config.yaml
num_hidden_layers: 12
hidden_size: 320
n_experts: 32
experts_per_token: 2
d_expert: 320
d_shared_expert: 0
hidden_act: "bilinear"
moe_layers: [1, 3, 5, 7, 9, 11]
router_score: "softmax"
normalize_top_k: true
routed_scale: 1.0
balance_loss: 0.00514
balance_bias: false
router_cosine_scale: 20.0
n_groups: 4
groups_per_token: 2
init_std_router: 0.0106
lr_router: 0.00101
vocab_size: 16384
norm: "layernorm"
norm_eps: 1e-06
tie_word_embeddings: false
optimizer: "adamw"
learning_rate: 0.00172
beta1: 0.9
beta2: 0.95
batch_tokens: 65536
max_seq_len: 1024
train_tokens: 315500000
max_steps: 4815
dataset: "wikipedia_en"
Below are experts of layer 5 (counted from 0) of a mixture-of-experts language model. Rows are named router (the router's row for the expert), gate (a neuron's input weights, with its number), up (a neuron's input weights, with its number), down (a neuron's output weights, with its number) and show model dimensions 0-79. Each number is 500 + 40 x the weight over its row's rms, rounded and kept within 0 to 999. Numbers have three digits each.
Before each expert's rows: a language model's description of what the expert responds to. This comes from a sample of Wikipedia text that the model never trained on.

# expert 23
Description: Periods, often fused to a word or year, that close a sentence before a new sentence or line, such as s., 2016., Awards.
router:428466487482514445545545451455457538523517505451552516544509368432499527540504493461527475550489451473508446555531481540514506446491539525492472516515486511479414553495506549542500529522415481502593502507518490544477518459506498557443465544
gate5:482495453481444510500515457433460515407482472472502529552558545557574499545550519556474493480509457516464455591495453547498468540486479542509497487522478487528481495521561501513505521485500486479549462482552442483469503492485458477487439533
up5:522517479515503537466448495505480459556556533505500448513471480462549553446404511524478387472603515509580530503488518475479464424493472480588493557503465562536496505514481461463534567519518514428503501460434501547549432520425486528452468488
down5:487523490552470525469520566548433491560546522514511521458488531581393460506587491553505534436531459509442450436515532488448531531520459503554537397524504499404546510535486466501470453442506592476538523505513442445477535493465485477497490511
gate6:492527596465557470473548488535543478417475538525461444479511458489564426473504476507526525498450605520478501552495543461451492451476493499407453524529504499503456520430458528518480482510573480493551550508491526503520424568500498468573572462
up6:555519511482517492476541537473506575537504493487461480565478520460481525521453465543475500475441519467522513533520605465449501538528464551498523549525542533473506514504464463499509583455544487499532494455489394503530504490545465459547540463
down6:535502460437527573467578493483565530532559494572476463503501512448480494540464510573441463492542514535520505486558430513481457460501535531502556477490414588467539486460442564472453499534546563492555501539473494456561526534435490568498487507
gate7:537537466520556569529517496471505502435584473447483477491480504488540474504558646480492522562526469505438483586572557560445496534480437525444363442496473505399480410544545488548475481525514523464504485395512514523469543511479474484441467438
up7:469423518483488531504542472521467489574489499452514510545504488429487522545450471524468500477481514527539529398505471409521477512520466559523491505580376575537574517426529502446531559466477491544500492531524489499446568507520425486518478506
down7:513519472470459478597460478463470572396481515465529450482476422491562505477496501428500566517497485492461479561467554472476522518507514536523540546477497485459488566473520460515458433535513526485547494468548502510535525454447538517489505487
gate8:406552452486512488478503456496509479508461455442516476461471520504537457487616549527520469479554506448499475570490526467449529563499460494471517458550422493491521485463490446524413466525508429471468510502471449544544532519569467445479531515
up8:468500517482472569454478506528456483492522516497473469520488460555498448561495482517422435433514561422430530507511540449473462555510497510500501470508476467592518491489482545535467552506518502461513514454449476529502501467484433474512488550
down8:459458467504443507529586504564590560531539442504467488584447540440600502498568512547525566477450524500501447495541515538489435480509530487503499513426463567440526511527484481543458481498543510465529500475505521453519592507520480516422408547

# expert 14
Description: Pipe separators in table header rows and single-letter word starts after a space, such as | in Team | Laps |, r, h, w.
router:510515563504429544503469459541514504509530490499467502584544469558569489436428521530503412553504516497523398468523505519482573452475508488543478476423457462530456463476492545520502473488568469503545521567448475453538427543471415444516553530
gate0:496480532485487438473469521490469530523529472505480517540533521485392487509538505538459508496501557429529500535543492589563416557553505515489518507453473516478491549400483549460522427527489439501451418459504486436465608556509579539494447543
up0:360567517505529565508540480504498492465464493486624474396489503473560473572478562518481504540456488535429560536466471530475566546514538456495420476502430510500539419502479499510389549523505478478475506569520536544515503469494440552534521453
down0:548535483616506442543528541491455449580500483581433503546512495534502513452525446426462530554487460394575486569561528488512510449499500554496556495538553561513551543500484492486507539451529494473451489525535462490449542578525438449458453567
gate1:420558444424550491428492504508539611467479461558512514479515512486458461520528475483454470515500507445463477476536499508454474550597578502437539488525538497522514565590490482463521552614492595481477550507545460450495445545491471480568485459
up1:488534487506508578469519414510513492434544446496536495447496516503499505534512531516477503474412503476540515523534477533504469575464458524458493501545523534513413519513474537512473585458505537498482472511504512415484523548486455496465536418
down1:520519422558501506478485449520558429485536437516498520535466467479485519561510457527528474523496450409575490558512503562548516565500546552531513481598501496480576540515471565460508493546456541440488457462471576577530538538473452479507445548
gate2:512536430513490441504485565506467467454494452449525550498469537513451477516430512488530441486552473468521470483546531549451539571613472527515511419513570541568526540559493484499450477465504438572497510475537460538562535507539489450518502456
up2:443479534535554515487471477530487554525518546406464492508491513540555431509419548456430547482531407494561432543532426554491470475444508444520472574520512501438505542551537505524564525481517489536499581550436533486481495484451508499451471411
down2:460515455532506491537534486541478557526511482533440539486470515526490513443517429478475536442513504462583533513442498489459421479575550463511557513474498458463496505470511483490555478580514439506511522478507530486506446504521498477564438443
gate3:521590425433497467505420518495515511480511419508441493495570501533455490518593503510447555513564483446517457516513522559500506545484485471482521479523501556471434484506524537485487553460504492430509509461467499522438512561489465509486526524
up3:479537461579522512493527536571511490520568465485488447485442477594421499473478504468469529570411477523445599510456400509454516449513484491504493482467549473507490446443442553500498514545541519552513472540475494538490533398489528521513528576
down3:502504464461459482541547506501462513542469532499413477481487558524557525464428499486430462534524461489461506499566485511512499482432522540525468509539464513481545465504531463442526557540519483591496491517516409448434482447434537491526535513

# expert 29
Description: Head nouns that end proper names of organizations and places, such as School, University, League, House, Command, Street.
router:515456519527592506523481470470511513518468453546535471446508574489479496482475494470551561520495486546486492521491473557488493529521572533493483616472468554447572621522469446541479530436463484507371524451480551513440612469533446509528567485
gate5:471471520481420462473582403486584474530486501502493494512561508516421544504525504514428480534544536509515585447580594471491438467438496545411480581504459517510510543463477511521498402510450482491419478547555517526509522565480512483505515564
up5:483505623512527496503542473440494534421498450469484564546515477463512540489520484450417588455432485478454539485513518549527537544488551564535479467559451527497527500487485527520509535514527493512495477475546470517508480462441521490478455524
down5:515536466466466503541452519519536505513417563497484522526518482538428487418469457475527502502443542555501507525498471511555537487509522460506454433448510583541406537507472548467523495557532481477507597507526476470525503545481478483531520493
gate6:402554487541503523461481460541490486507453463490534486528467444531523438461603503511545502523517521542507475443475456464461468489449502489466514446509518479545548475482583529536559500506538542473510489556522466457497488467515501488550457501
up6:455483497523543524427562452519438529529473535534548477542468514546520493521531508461526548540456445478443541490572476412489489539424483523470446454534517562430513466543507557475549546540559498497481465591489520537497527501460385504510444499
down6:532487507500529489526519583475526572463445511488510493479429574427529515438459548450402537450465516484444472491554505530461513537489513511518410472547491527539499487493523496497530554456505480423462498531625405500508546461457500478525504492
gate7:497519499492526468527525486443530601553475508522439486496441483490517489464516524451506539487478437431530522571516489539492443529478493465507416522480496488531463508502580495514511564436475470501519544428438422485504505479529514542584525510
up7:462480479544506538551492478589490473514481489465529460512465552527556490529441502480485523544459543565517454479481410495452528465513503542490543461496532456455469485440510564472538511453535532502432438499510547538520508546456524499437603480
down7:489439477506461522442491525487511573482458456509532586525451531557451529505520547488501546474590520489489433521592490535477507548446549540513510521471522497481500550561515515592466559530478498447528488521544448549483472451543422500534549490
gate8:548568503491519483529560481465487507428522507376531566495451486524407412477508459521502490527558475480530483481487499516527475505480538505463471562565524519483582498532535446540453491526458583491449535532484509494504520476484498402516452509
up8:482565608486513519462493516455452587498489503494514503465459507504522512489499531518506469478510547439547499491459473415519512456461457559480487473519522482478504489472507445437508484525464501530512493547429461542572457493498488447524451513
down8:503528486436449425482497545524470612438529466507494540506487532487557474520496499454499451499533495545498497468615507456498513523513558581421569447441494538421511441534571454517413511509471565486445525475461469475466536429476443453474483486

# expert 8
Description: Word pieces inside non-English proper names of places and people, especially South Asian and Slavic ones, such as -ak, -ić, -ville, -burg.
router:477475474480558497573446538520518524488524463490536499437532487524482505450434511467482476518497476573481532516544474586450536510457566562565469560507526455480473524475464506595504499488444503469528480503499526474496478477526508486474482489
gate0:547486503526432490515494464532433458499562571593520397455458472467546520468508479503478488580420454505490501532435480521391505516477461519516544450545502560487494479489426474497488565515486519456439492513527537500473418529543453510478539499
up0:502481525575509547511421484496491506502487499446481442489483563524538428501433531508478459571527453572501526537481473510517509578446497534477492583461488501493472476502492526552489524414512560556488491537485517552574500550547569454453569495
down0:463515554439517522536541513474491470496450468512467460520535503473481544499395536521475569456519512492545583527492617474566457499521486532495431548463538410496432506441493460501540454472555440473512484467400490570538510544458485576522424537
gate1:443452560536538501509451484576474465507461473455560568449484530590511523586473477506545507478489501543499467428530532536513471453487473446468528589564553481587452513554447522553509459500504527479517487504531541458511415569452547507502501494
up1:504413486475517516587478479560471511516570446457508454490507492529588514470468528487427428547509515559500539569476511478532512508471466414495579443476484432547496557443487511572404549560463513476522533521575491504600477515401508520476502518
down1:553528508544498460489500470496487459499577458550483432512530570449491402444512486518470503518547526509524490475566503507500506483438498473466483441433436534523496516411520511527506526468491563463480502406548481489557528475543498534530564547
gate2:523513565547556537517435530500465508440453570547524441471535512510498458486471457504461475566497491510540531513490576538465523530467478512542508609537561480466454430509476435530470526525492537507423455556516487456473462485460483567510535430
up2:508460459552461538529523475559525474529522478490446440440486546529529455482444570501510451520523424543541452583461573497551501503529509498469493501469501501471456448503497492453496583492513427446549533556500504522459497480478495481475538506
down2:556576471519577535461533491507452516505451491442539466517427512449489549577499517532502472402513494474461467502482549447569479562540507425391438521499487561620453506466452546502467456468477527544534433522495488434551572495470505566516440527
gate3:525582443535451431538460586566480521494476543475550497489514503540420520477523436532458451482513471542500531400512486489469497462474456508493517455573433510546478479480505522508568488518465472545495528504535449531496522512473490393513477509
up3:535478468526470506558477420506497523477526464537418512460467557505477515460475509570497450500577431484450425497503467549552495484474530421572495457542547576465546450568508536501476460542505459494494483557457525493483514444499525519543515514
down3:493472445514553575435466500468534498516454497467505484543500581465562506458530543487461526498455474545526521533490481491434554482455555453538522496567493537538574547547512480500511485472513447377408554471455515485508526437478450474533511514

# expert 31
Description: Numeric values in tables and measurements, such as scores, vote counts, weights, areas, millions, like 50, 1000, 52.23.
router:495468471521509469503538512492478524489526506432503488366480547528511565456497505520509484499509479473500527575498549501424520495519545429449505507547550497543483482486505524565528482556478454581479572566540439597487491581547484599538576480
gate5:505511489456495460469541527506470488461553406496571575520527504484511495536519450464499578493509474434521472475467490445542589505500550519484471493510459463435448549428480537540452488472531487505507505509491494433555471531545451446454483496
up5:485447514437543537490539522509502563511559511497555457492470506526450505498539512506452494529534553511534537526498478564532383493554536492480453457494451451516540529513528475529490512399530566492468561467420478514497475465481588528518494471
down5:460514500466561536451530520498518590445473584483486475527492483438499540548511475496463502504474467427502477527483484527517479477481510484497423565457482480592492481522559490500517486564514534558478480464496531536501583448489471470455547548
gate6:483445540491465459447558506519488477554536499454480461503522496557466509519544416492541438463455417436436505438491515497547543493517498536447516513484450607472421481551388494535505572499520555449444508539566503425532493519496496499596574460
up6:522510552502452507468481491451466435536545432482505446489500436534468514560541558514570520525511489480496531463523542551541558522510434526444468472496532513480500529467379489537528484502530507581497598469509479443547465503518549530491537492
down6:540542483503445468482508524531513505446455507512518586433467467494503537474552504524458493516512512434479464482528475440466429586488508398480495454537521484476473516537577468484453464508473516421518455404505529550529470430556551471448485550
gate7:488488477465547564482553472486558451567546559501482506488479469464490509492567528522432545521544435507516478545482499450564509539476524539420459483474499464452496521438490500459483461509459494529512546477546411411577492505466533516477458515
up7:483522545471433481475557542542463475470499450459555481511443548492454515477493497420504488484494534483464546442440480440448674517468480488494544470552539499496470493493446555456473583509497489475524523505461519547517483521488452430473528499
down7:479512508498521528463502496519471457515485451470518488471497586457508512505447467495475423481531531496435517510495543497524535464475556423522525589546454482530512513503516483454453517504459440461502447442583562557434433477541498425501501493
gate8:444511451470511531493537492445462516488471433484476535481488482567499555543431476476454509478441431434482519492511478468499465486541510498520475504492457485464553487471501429532443453421420526515475561458483507468470509430487480511590519518
up8:485492523467488476445471561570477491484410461432440498557482479490436527448517419505532456537516568491451564468556460542514548494528496512513579466546511442531558485581476504486508505514519435489529516477527519535482501535536533509515506485
down8:412506495462587528456517520503536499519490520468510535515525532525529482564496446456566453507486516485574538562521560495563530448492487553585547520488414510456533502483469484474520541550484500445546461507527474487507501512505557471473518575

# expert 6
Description: First pieces and inner pieces of non-English proper names, places and transliterations, such as Mal, Kh, Bor, Tala(ud), Aqu(itaine).
router:461524527466521492497547507496561480479561522502451563572556484532470546536497475516465534478519508476545478477580581459543472581527514540486558530522516456459472470533398422508480503486480530543600517487480496437559503491444486561507474451
gate0:523513557469459475475428550467531534489491518476494532496464537476463545455475492515519466533525458458460510536536506502501475516449436507499395583492504516532504537502530522422532563536469538486465555540496487451473505529507516449506506538
up0:462542510499499478449496510510569500503540513498555528437475478549438517543563469495484554580504408458531479531537502474542461532490523553513513539456549469476552498557451558466503498460526530454522452539502409516512414519503609474430477522
down0:440508539518510501478519504549538459537479497512370502481543496451462485480455538469496491472532509512517480449483502489559500444501538459465517473485474502530433475472530462516522487498524460535588477475486477512503413569500522571489491500
gate1:471509451422452476452446518460522499525512544478477496493437463487491508515535536511485481550509499494475451471532513495429472509536507515469530478357507603497537462528533558608453477508472511448570491512507491530487545490508467498567481529
up1:475388464531518493470515465486466480536532501534477501475534474488529536518479524527465468491479513458519476572535519461529486471515513502440499546498516456527498520527483477517476548484495533450488577487485589570524536565501488482518468480
down1:548504515489502457441485577419529508411494567484494478521464451520513466492494501528491464499500487497550503509543483538491512511456483507516503511439553477520458550512442508491430571512522511529529464467533455504465520441491448470474458533
gate2:488489501563543442483486476580545485559463498525502496509511557461494452479455522428480444524456473510501522464453513520497452520522532512553456504510559480446453505515536523493540516537536463492530493544499558524520452555482548494487505521
up2:486413497475466485493575570560457481528505501474507498445494456456472518518467431513492487480421437468506450519540562533498487479562465471458484537487512485505510540575481533451572545531466443543461432470447537486508514434515518533559553514
down2:514534509478479427485453495498492494555536502546548484464539479629472424524502470497482482567559537508508576473450488487481467507520549501511489509510412474431495519480522415498449428530579589440523467458506484525447543498495476484543493459
gate3:525504503537488490437555500517515549498528458444503467524551491500515545550451515480513474516423513483506481494539485418500463527492501562487506466501542467536540527510513452520469427521503455492565590489420495556492545477515536538517461544
up3:515504526560545559493487504577451430499485495465478633522481522508540529551553476495533451479484493491470509456531501521518561528499475488489483429468503517550446497526487540525439433448543481504490472494452566532493573530497491520524413436
down3:496540542495518441517483504473531488497515456498487480528504452476507555449562557450557541532492543505498489514537495505480536559455444383614498476440501540534492586469524485513515468424521474533522433475475542491442529511496461482521515485

# expert 10
Description: Year pieces after the century prefix, such as 195, 185 or the final digit in 1809, plus words like years, century, season.
router:479479550503519512565553499482525573528522387506527530398468563460531493522482496569506589625497496498562504477527544482540472497467555427439556501556462559518499546485454571540523487510540451546409456530532462457475466479521449487465562518
gate5:490491500508547585526509557503495540566526450503518470528518544488508464521541545490513453518484444482506492531480517504424559467509561473508474486419462479544477490450520480502456491521475512515540529512528414515502567549513478531518540529
up5:499483522482589501508502455554512470554556516493433473534619537501506489521461512468507479500455547459439539487553467485551513444495467472512439565435494467593439548480505503524443531553516484512562494511493493451460596445496419572563518502
down5:550473469488454523488468550519530445503453489537483508510539534420477523514442517475528507519461493494406554481506537469497532498487516536492477500537499501535455524522504458579509489476520493479543467547471444471432525525443492442582515498
gate6:514532466490447511516448573508523419478487492497525521502426454526497505484496490447508440531509533489475488526417489495467467501500504470479467414464588594518414502560501422455520544483463462532512568442500486518495465563480471535485458508
up6:486498468487542500520452534448457479525496531506515526430553487528496492538490548462507534506497440513427457488424468414459515504454479501481554453554516538471513523502459479529535542508459472515508570470535492484478492488489570512454505488
down6:540497477465543472472548554459551526516462472486458438472575571518488489465508512587591531569499551446527490423556597502483530465489539455575508486501489470505480525429526502517458514545553551475416485492526514418445525488596461495491541440
gate7:458458548508478445471510533463545504551486506516528497493518497508525537504528485501503486557460515503539446490507497462484521518501515509454497417442484489478508481512505464513463484588515524458531440539592519415496534500500477434559519495
up7:486506444448492525438468471495497449456520513493519464510483494533562569549546476551522476489522478542454476532462458475517516534559525506483498496534495571507523456495451454471477565504513497529483382493484528524540470569536559487429437488
down7:536457511512453496474460510509527537480517537527566513496488524484509483411390564450472517449469492476418471500474487502546562448459514522494451482502536439481514486518527495472556551412489495498537548500491455506544473459481536522527484501
gate8:548487530489520543570487480528575497509536500502552523550441483492508477526480482486517473436513603509548527422419488568434529508550444459509487486460493555415478490526512483517531531454521536458438487522552493486427508473478538433497505433
up8:490448436431478563394500568508417494508498501533544501496537480551442557524451527463517493449565578479486488550507557497582493467493498483442477462496488512437522578564453523427502517512440496474518566520488560529510494484498532517472519461
down8:583525501476447583543492520553535470473532534486491500491507529500497521520442501453410580549439525503428531547453460459544460476435461577548474460499487466516498485515512523477468438434486402493541498502447484545485484515544566499532457515

# expert 27
Description: Single capital letters or opening pieces starting a word, often after a parenthesis or hyphen, such as (C, (19, F(amily), -c(uneiform).
router:479490591494506536538467451613523528514490521497470483533532505598520485465497534510507451461516517491507466486471514516480457502515535452461544564528479477455380453448500488551570462499560535468475511446424494474519456541505602478487496520
gate0:484505414521542527400461510462507464485520539471505553456507459561437479511508508455503478483526521517470512569564443495558405524473485461504508509524522519545417489519585472511535499461470435487465507441506472506503520522407540513521491480
up0:465452529493525428437478583531493425464564506483478541487559531547452483495554456406452546517495544520490468447531537409528440525523494482501474528489546523488482464606495505514490490566419459502517566477524470512488502477493551533594472469
down0:469552553484540502497438537506566561559449508470516521522589537497505520560533479484505511549494508485482407462448497490477429497498528502476557456535449527501495446489444455451430497570547501448458435559540461471546445559544544556473597526
gate1:401486484502505481526562501489566480490500485461491531561525488539510502431529481459470522514463486504522488521537477453530479498505388515486525568602441523468462564508539527550524519465523508519468451496468461457474556505576484462546487476
up1:487580464408420463473521555482502486529467428506493539516507522530533495521484487518469534505470527447529446500519532485531471480548460530489512539441407457459476570508583495524490426477572506462584549414443558510511573561502465536535496474
down1:545473520507514542475555510453511533485458522516417497430543477523574533506544503525530533481528521442486415494580513461409475480543468464442556530488456478521523525529459484514491461517463464448514559494495500520579561524441459569458431458
gate2:424584462514563556487544544506523477514466520526485532542508444440521526459559520525512464524477536560475497518531487495506533549489459512530507469492457613541524474467510484467435530474472482489476488491532516475529598550478446483497444507
up2:504453481540479442481507527492529483495476549393442475585557503512463527527502474443493483451502491557459414509503474484581449530465441567530502523528561473496540529545525500451525514547490557581529478499510545491472444461473489499544553572
down2:536536550531538508461514474534510485481493447477561486517476502572497492433509478501436504505496421483523467442517510536547464520490451521541466506427538503479486487466547466508460516482506532493556410472513517444525428506529526513473479473
gate3:487519492470535432431549514528525514504451525479511605509476531481480540547562499522495424479548473524473470446536503514519491595528481475544567578533558496450526520527488523538502494515533490524526464487540451532536469494508516499469506479
up3:496489494518517460498435508469524540468526537470501521505432560486536491529442504511469491476448489416513508491465499478449523509480443555533553391575433529541502499378503483451528494514535496545446462559543478475502517517489478524452436533
down3:532489556494539483490488557454497475533515468530500512537480455522480484469528476462597555563535473510521502472511442513523453494543465433501529541534538554534510532491480472529553454474484533541461531430429483389536488583486529536495468543

# expert 28
Description: Line breaks right after a sentence or heading ends, heading = markers, and copulas is, was, are, were in definitions.
router:551484554465495538508530519476536512451511557489430480561422545506506504463520472528504475476487471532455477499487454475443495551501578533471464580539462573485412522429527482577463438539481529505462552514459519528514405497451520453489547570
gate5:457509512525484438520525584474494559512493471505503538544451526495541520531480483519430551523532490564499599448585451534495542536525494405489565483412516497538557520469490439499497464522528481541526466468552462471547497485496479511410513493
up5:493503521503509451546544504482444466505566526479549460523519508517523503510539539474466513520424490592410425455517477493477557448644530511532536496475546506437517543483468592564490443462533461525568509494459484460499480549518489495445519478
down5:498532492499463515435546539527502465457552549500401541516551501479518423490478492475520519510485516484500518533569497460522520503436507392471456467427455466521529440532444475465474537501528515563470537497484554507463478495448519467502434506
gate6:500446497523433504507524536529458453463474519520526511491471449553482472542501431503474514545468443518541494464542501521454522538558600470470513523449542527462506462590565460528520411519520564508477520488492459560455503538490472463451492468
up6:493509588494454480530494500505445465472404493508449501495567504548497425545541501508548443509547525585533454502505507510463491426504565482523563527485547449439465509519473503542472484496476588585487544477463513517446555519532495503481498473
down6:446503494519468436464495477421507474479524535507545445509537476495480436490506487508570457535486533536445462533463521472494498508514466415494459566501534468451475614518527524512502515522496559437495493500550508496520541521545449481516470509
gate7:433465486533432514558589506491517530552475478482478540482522509474542485524446441502550483490496499518487493492494436520478478540523475470495476481491383513529592543506500513564566514542452480554449480538448424527522523554525508503535604512
up7:425538599462586481527494514492464532500549495544469545501509460488500517553513493540464467514543545456500534583464573482528470479376545372482532477489541503531494481495463463498431459471505437407530439469546530516495517470472496497473491525
down7:516517440540464515504481531515556463570502495517444517497506498567502436463584519508484551577527493517564475482529535449524542493510497521554493343486478515391515458433497477545459491547509531502480458505415462475509491523479475538457479524
gate8:483524496489484511536417481455473448520606523502546572469484518493525513572352465553497522485472503455497514488467547595555471465498473440528486515492533474457472488454513464467502476475457482464530528430480566556570450498494528442430480484
up8:502512505497534494478488541493419561524439477527488499527537425501477543525491555519498467502486496441480531542432477441470538423550532528576568546439460492537423505492484543484425559467503500462496537486502480472413504444478493522568512500
down8:551457518546489450423524493490467488526502560504545448541564533449478507520426524598502542580497509554472460498565470488543521465489424432544462586496417554483557443545513475491491493540515503513512507561459477501518447519540448520473547483

# expert 24
Description: Given names and surname endings of people, often in lists and tables, such as John, William, Jennings, Yates, Mankiewicz.
router:522524516467519451535501549414534545463505462552474464350470522465478530473452519492487516542549451493505539475496498495481521525458504504499399528490473502490482610478493416547487465493441529503382501519513559497458496513482554483532468470
gate0:479477528563504453521562432537467482450409521510490485571496554507480500519536505547541502486509529505541544484446520564521489522489548346501475459494511473487511488596534541497488550493497399444507542445508466474476462516465469443455466451
up0:515491439519487473439562479483515505501489585478490505458471542495524507534559559478490416431544422446525462552519530504532451526463487498484445488405533480455471543548470487577525518582482493475542622474562516521543454515466456451514493410
down0:489500546511417490520456497517554544492487484502534492486505524492547504515484489454498462542509428487500468545555491506560514472451487534509523468503557449450542517530496496503480482514478538511451546475486513487555505506514498446470487484
gate1:566456502470513565529505474489514489490489507478459535557532517532439537480490503521540487489468500493486521490503439499457435545488545485507555475482517536477526508456417519508501474517560477480522545515497551497468433503470485493456508448
up1:495511459505566428503434459476476462458468500512446494518461496466502447534518481531455489521489478538554521466553567436511546480514519464461537469497554505546494501438487538501498484577545475431580528438513525463507416509475523467438414505
down1:450516477531526521506478539458508529522508555559547540462569521479493507449558499525503510536476466472516514503466457466423464492526542428464461538524551507450494504503524458414535521464574492484478540428546451516491526448497573544478524497
gate2:521467554575496604556480481492467485495550563527462546591454486499506535485541612454487556465501519489474519489566439500512554467549575557440498581457496537512426497499489553484524476473592431494524507448497458490512508553536467526470505495
up2:490529531550502440566556560512520527538461458557468453473562529549508437518586488464513504456531474527474474490479513500495526535496467565571436506466500507476509482542533446436498521476478546479437536518426560492540532517503536523548465483
down2:529482525464452480428456384538550515485503463490519491520476546512470554573503452540546482466514484520540598489505502452513527501534547395494537440489428472436539443558491534473448453509532459550446522565519533518496554494568497505511473477
gate3:466450534480460564557528457507476490584516512501454434527457503506539484543565534493497474537445508492505503505470460476449577513506533532468503544510432550478432521491461449576448497436486550466529563489532549544512468460461452567568422454
up3:432567499547540463537542507518542539486401547495521524501458534537490495447461558480492494454539493524543536518556568504582438492513470451476523427465534495480474499507520510492502532512488498492513516534502479500567553489500486430510533511
down3:456461495510493452472542516493485443464495466486474501538556465480523523547434468489516557533496519505452503454507497413511476448513541538533559435509448549481484489467439523462388573455497505539526458520484525570419477486553568549529438448

# expert 9
Description: Pipe separators in numeric sports and statistics tables, plus opening pieces of foreign names and places, such as Ag, Sant, Kap(ustin).
router:458459488484558485547495515468464435519473492466416467552569493513470486470540490488520484538417523435480490496483468491524519444508543516484527569550564499522425455543472554491481479551506533481587455468475537466456491533445507527461473493
gate0:496517541505452437600596538526432562513507480446450478494499512465479470477510447436472538546515517508477521456481528443502514416531476494475512457510511566507519452536522512513525461527519497485511534561517501494524503563540505508532472568
up0:426498567582544507466499466505477530466435567537545518522494545388478505511545517446561572450500490481521475471431486518505447470504534429477483476469476467497509509489517517435467491538448438514498535536574521541501425506538497427457513399
down0:590533498448487458490481498529507470447522475538524466553493480594469511556555492497517544479471402531564516479488493432521516519484458452567504540514576496483457429449400518427471588497519529458518521514463501506406449472466456552508551528
gate1:551528595557476558496564547482537525551532415453469512480397424454529482472456554497500471448520546521480532456517458477560496482502487504542507478431521528490436548483449435580447550505608516426518466464523558537580508535449524568566485471
up1:520464547551473441537563530544486528490473458537435553487480482459520519462545465563579536503454523522468420402484508436543509511503493444477546524522459456507528478542429491556469511429458488511525470495547483502548517514530462511487421466
down1:518528508531515538522462503474511488506502467484490534542545480453513524521514484573485504505458580554475472525551517546501506432542484500523478590514536526476513535562475519513514497481461547502514480484455546484484419522495508521461536538
gate2:449483443516518508536453504486496500494544507425471476491492422445482465494465509482414466489526543538588562526514528462550474482540504519524442468472509571470498470523528514522540480547565482441475496424508521515460551570528454478498521454
up2:510535479595480562502474536542454486467530506477534455500463462433508509453531492530490496463517526525536517517457532494462503544521442543586502509509459533489458482555458515531528421480522509440509551494462450491531477492485454487578406453
down2:486508509514469572488481443494464532454452416516463413506488498517530565487507458477538469490497420478456489551523592533466532591489540506519447507436515501527494501501510543440511488433487553535571486504483517488521467457469561470513528441
gate3:523516562529509534509489494576526573473531556465465515486520457472507525521467470489512464436537485570502482474444486440520545520477498505526529456498558514497499476443457467562547512496493461564452495480487562554452436545456465508569520408
up3:451488469535492512519451416499516497499562467519501529533493479448461547442464480558485458562481443497466593498542512501530593513522593468555510479547469492581464439486558491582543494412566538516520493475510442461493481516512519518488456480
down3:488449587480502471477492527505501529456519498502525557533502512444546515488429527434435569411432497443494400510529439542550507546548546555505461588454552562461555478542459523485517492542464524508579500517502437534503507467557530534466460510

# expert 22
Description: Country and place names and occupation words in biography headers and sports lists, such as USA, India, England, footballer, playwright, filmmaker.
router:545475512560500505534447494518515448613497535502529464467480549507509448538527456562501555494459457481454478498486484529397536535534536446477546587532526538479492527530522439484480499484476510462421484519547456467389490455500515543498522471
gate5:470471505484531520517461559524473526546510504471512473550462517530393486540530560462468469481515451475530516575570459476528486464492485508482532532565528460477441501440476525408563455500419449454566519457466472462535510438453540513504456452
up5:505499407459533506469468496533455433580490530522468469501476537498523452537512467486503511498486473473511541506541493497545544475616472512499497514481540529513467540449448513528511545561470495500558514480469467483506479418533508548506485460
down5:497503415504535542513517584466597526498513477568463503485465462453537442563532456562526532559504482485514481534503504568550509485497484482501495561547434509437496435472476566444483528534475537431505462468492489475489538477513418537422475491
gate6:494555537490498500488546464465458479461514536439515536462585526520567508518476553503470507488500512508522507420448473564452550533519532417522538553503521498495583534514574572527479492475531439458465486441471539529494466471480466471530531562
up6:416568506468482483443526413496457456487509600494508563508534568506496539563474489493501480500543452557541480487470535519505480494492480441531466503483479551503562527469555592547514526370491480501518464410491496494480493436448526459543495524
down6:558480500424466477504414479431493489434480502458556519474500542534464436514554468539536493545464469481540506493500515509487444462583528516537529605423484467485632501519465562498477575478452527504476425509537490502441455459497527496565515496
gate7:509418516477489585522595515463499480474495479450502472500524382436439508499513457399499546515490526488481488478488507477476489555472537515507541438470513458470478502453507531474534417490482514476539497459478478554575484532547513528521543473
up7:454463532482475437478506509538538444487446486493527506538470535503565557497470485531467527458542442482550511555498532523465430482488444529484483532457520539552477537482433525536534477490533538484440450529497472515481597437509481478486490437
down7:460497474546544488507505456469442477529504470506448505452507597529527594565472473490515455452538466494479501524493484460478469544471469492501441544487519509584428453435572499554541511518517504500485535504464546441549510456474530551450477546
gate8:473537549491553457583475485471440491494457492417495493471511571489518489593465495429479489517480494568466512470448473543483504475455540470532552445532502536448506555577516514541495501456515551456522463494544505508479486477453479509498506476
up8:504522426492470457470508435571457464508490446419427462492511498488460463487502581411502450535431413510523505614457506568471498478457513481583513476559497531440440468550554509528406463455503502497523499488514517498456547454461529473446489477
down8:479540492496440468559546499492497540494540441501447522507539462486543548573561550560489538551513476493519481450543476510504519507459487461533486525494543486498561500435394490472472541522555570399559528537544521471474476516492518544458496533